Below are experts of layer 3 (counted from 0) of a mixture-of-experts language model. Rows are named router (the router's row for the expert), gate (a neuron's input weights, with its number), up (a neuron's input weights, with its number), down (a neuron's output weights, with its number) and show model dimensions 0-223. Each number is 128 + 24 x the weight over its row's rms, rounded and kept within 0 to 255. Numbers have three digits each.
Before each expert's rows: a language model's description of what the expert responds to. This comes from a sample of Wikipedia text that the model never trained on.

# expert 15
What it handles: Paragraph breaks and articles. Double line breaks before section headings or new paragraphs, heading = signs, and articles a, an, the starting noun phrases.
router:156113135136134111129132078127135098142144071145099166112105154133105122119140148120133132116131142110103091103104091091122136123143142142102075120046112125145114137135123136172142128143155130122130121123141130103177127104135145162109148153123179113152163102151109125097121114132122153120124152133124133107126131122132137102133134161149165154151097118094112122151128135145079134126139124137135099129101130102154152085158128077123146080142153100117146090129099170160118110150127080161149140123151113108129139134153204140140083082087123105134133116092140143131098132100115153134123137133099122158130156141138129121131141143120119067175123106092156117122119162158110123134156
gate0:116133102123088090139143083143136153117125141144149100125114122095129132128089060071109190145145116124120126128126107131148124088142093137140109140132178154144161068158142120126126130088128133145141121152103147140131087087151105136144135138138107139157107142153112169130134113122131152117103139126105112131104148140131150153129101112145168149128158166109130141122097177150130133141143151156147140137152090100102098101155127148153139137103122165138061121105073129155117093147126173135121133112099119080135080152112149164128106144131132114081090124122136160118132132089155110162148155105126096139125109102122104081144139074097112144099131186118121093128120091123121130130139
up0:164134136127088149092133145120134130133158106124113111094167138091144128156141126144141132144152145082138152108143130154135122115125098158159132155100137130151124122139142139138142125169136117125130154109124149140121119094147118156133113123120152127092090119125116145119146092134170115136119119172117113140134158098135144106150115107139120129171183216123126112132119121108105109140128151082150162152122132120105099156143120129138141109110102123163146136112110084147100107141122123125138152119153140139173170157111140136134100134131132081090106115104106093134137147120138150076177099133118106138116110077117196120151062161141107150127097198133116120165113159041122105138124
down0:121181095159082100156145154155138152074123151136120148121121125131103138130123138092118122134123159186137131127124121166131102131114148080095113149124088148104113084103115120131139144141116104105071151096112097111152140102115096101115100119146113116133142126089134164115133148170080173129140106127128087127139111169160122136110088111148117128126139102139117096139091148106158133102151078131132124149143104189128136112095134135134126137148122126151097125128105157143131116152174124180099133139146148147121110092153135128157125132116134104166081140135097117151086111121114167117101155149130150068166076144129155100127119132143102132135112091096141171102178112137145179157140

# expert 29
What it handles: Heading equals signs. Equals signs in wiki section headings like ===Albums===, and in math, plus clause openers such as while, although, instead, response.
router:116120144123128136080107087106134101152130079153131139102126141112164127130116133114100154144108092109108163130124136160188154139164126117091131103099119098117127111098119147118131117139168135119152132119124145112117120171126104114155169139085096146113145098112108117122081120141118119117142174115123141061158149104122145131104130129122150183122098110128103187108147082131097118084140091107150131103169108108132137101135129100137167122090137130140136129129126120149152117090133106162120131122142107129135124128125141160111099127100148155122087120145129152160122118170121145114155183134148093130132131144124151136196175149151131150140127134117147154109125139038153119083135
gate0:109093152145111145137100123124122131123133122092160160067144155146126125105117106157110131117116139149139130126107147108126132125115156123136102114145104124096096119143171126120120164152161153166114162125182146112117140135122179121151123142073149095160117158111153104121095118143120133173125121138118114130098133142116137146116153143136167131114079113129101149101128100168094135100129172190145094102135122120181186131127112119114137143100108160130166151107166184109124116116124151146108124104128136133160065114186142104101112106125155159119138114092134113146086139124117133101139139141151120185147105139123108147138119177155109115168117164160119133154114135113112113131095
up0:097119153148123147121120094176167134152172122112155112125136137152127136172106103140135103145143135166116107124115149102153135147184153106116135044136120147142133100136109097119093116117109159139154127141112151120140127129136140129129151131090121136131125091155092059146125122156158118123119144149118113116120134150109124115138178130149103100127077137097095097119125134176110102086121096144184131106094138128149140127089131132126125137112136111134126098120134152093053148113120152081133110101149112159105104119131194122104123082118185154144163105105142103149150132133097136127109122132161099119159100158127162149139117152134119138148141120121140155110040090136122128138127
down0:168134107100164156144123093097108116089159120155153155124062123116141109162139122118147185099127168122157148128149140174126164170158145125130097166114146084113083135146115132086139120112117112087130137087133099152125127095099115115172091145118136114109169129161116108126145158103138150117116131115097175143137181095135141151149126132125157130136132128139131109111095149117140124156107098147109167137121173125097139149120125134139130112146120113180115103095080089168141155150074133142110113124112120170111126096077110129156110152142138146156121119080133124108116097152138122096099133097130140168138112152106122099116125108118084082089114120144081157114132125105197113124120

# expert 32
What it handles: Numbers and name pieces. Day numbers, years and stat figures in tables and dates (February 18, 2006, .7), plus mid-name pieces in Indian names like Vis-h-wasrao.
router:154094121133086126137114158116137095097117087148120153153113155161104123114068134131174106092124106092102133119124129101124108152125099126101138155128073084142150103103103171160152123124157158125143096136127155116146103128128177094096143147085147122138100080105135165086140165162141095140121162096128144125128138146109164123147154136082147135103129067151133152128091110124111137114146132128106143118137117165128158152104156159120137077130141097116160082126136146086120081127086119106099143137144118120097129107122164097118109096119105099137093139138131158112158111153172103099121171134135136126156137169079138138154140137137136135150119137115108111109108142131094141149145
gate0:126131127165128133154120102086148122129130137122098155184132087097149192137097124162147127089125175141094115146120146113136118153107162127138118112136130096117110090128160084145100085149147125083106158157115112168137121081139087127117130096078131113117160145130132147164094158158128132110117125128137070093149109102153094154138134114128120148127140136126131121131127160086126127115103122134165192112114168134084147122109114105138126108128123115136128156147100108136105123110113057101097095150104123159091120139156130137132127125139144132119148089121142127100193063134147152083153080115133127164125167130115100076110123155138106089116128114135118131091109123160107130123150
up0:147152136146157154117124140115132128157083145134128116127129143133107085125147103165099126108082162091124090106161063110123114163142118128105117143142141098172107079122148134100124105134146123101117096103114123113120117157133108091163127116163071119110131125131155127111112158153126126121171130136111119113121134099097112149103101094142115145111113136109130132122154117128098142112130179123147123150128185125139108108124109115124114137136163088068119113115188148139149182122095125143092096142124120157098111162127136158135117135118150123123123119141133146143105154134134159132138117106122160100154152127149037143142101138143121099124126140157104096134143127138143118119145
down0:132107113127118107075101119130165156104160094090103152129139113139135120145138117150095121118153110194158132123087164207137129136126160125111100126151117108127116141124106158130138117141089127129139104102123146139159155168086133091134074101110135127107092184134155126117164154128119124144119145207125141112143140136133162131098122149084127114148124114132147123100115147131158089129141119137188111087127087089117110123113129084149115144099117158134132133121113093084125121125099171088133160144128097098168135121125126151128127154153111143135064135093120066147115108102118158148123174126149214123122161110127115086120134130140137136128121156122114126177123094143081132134121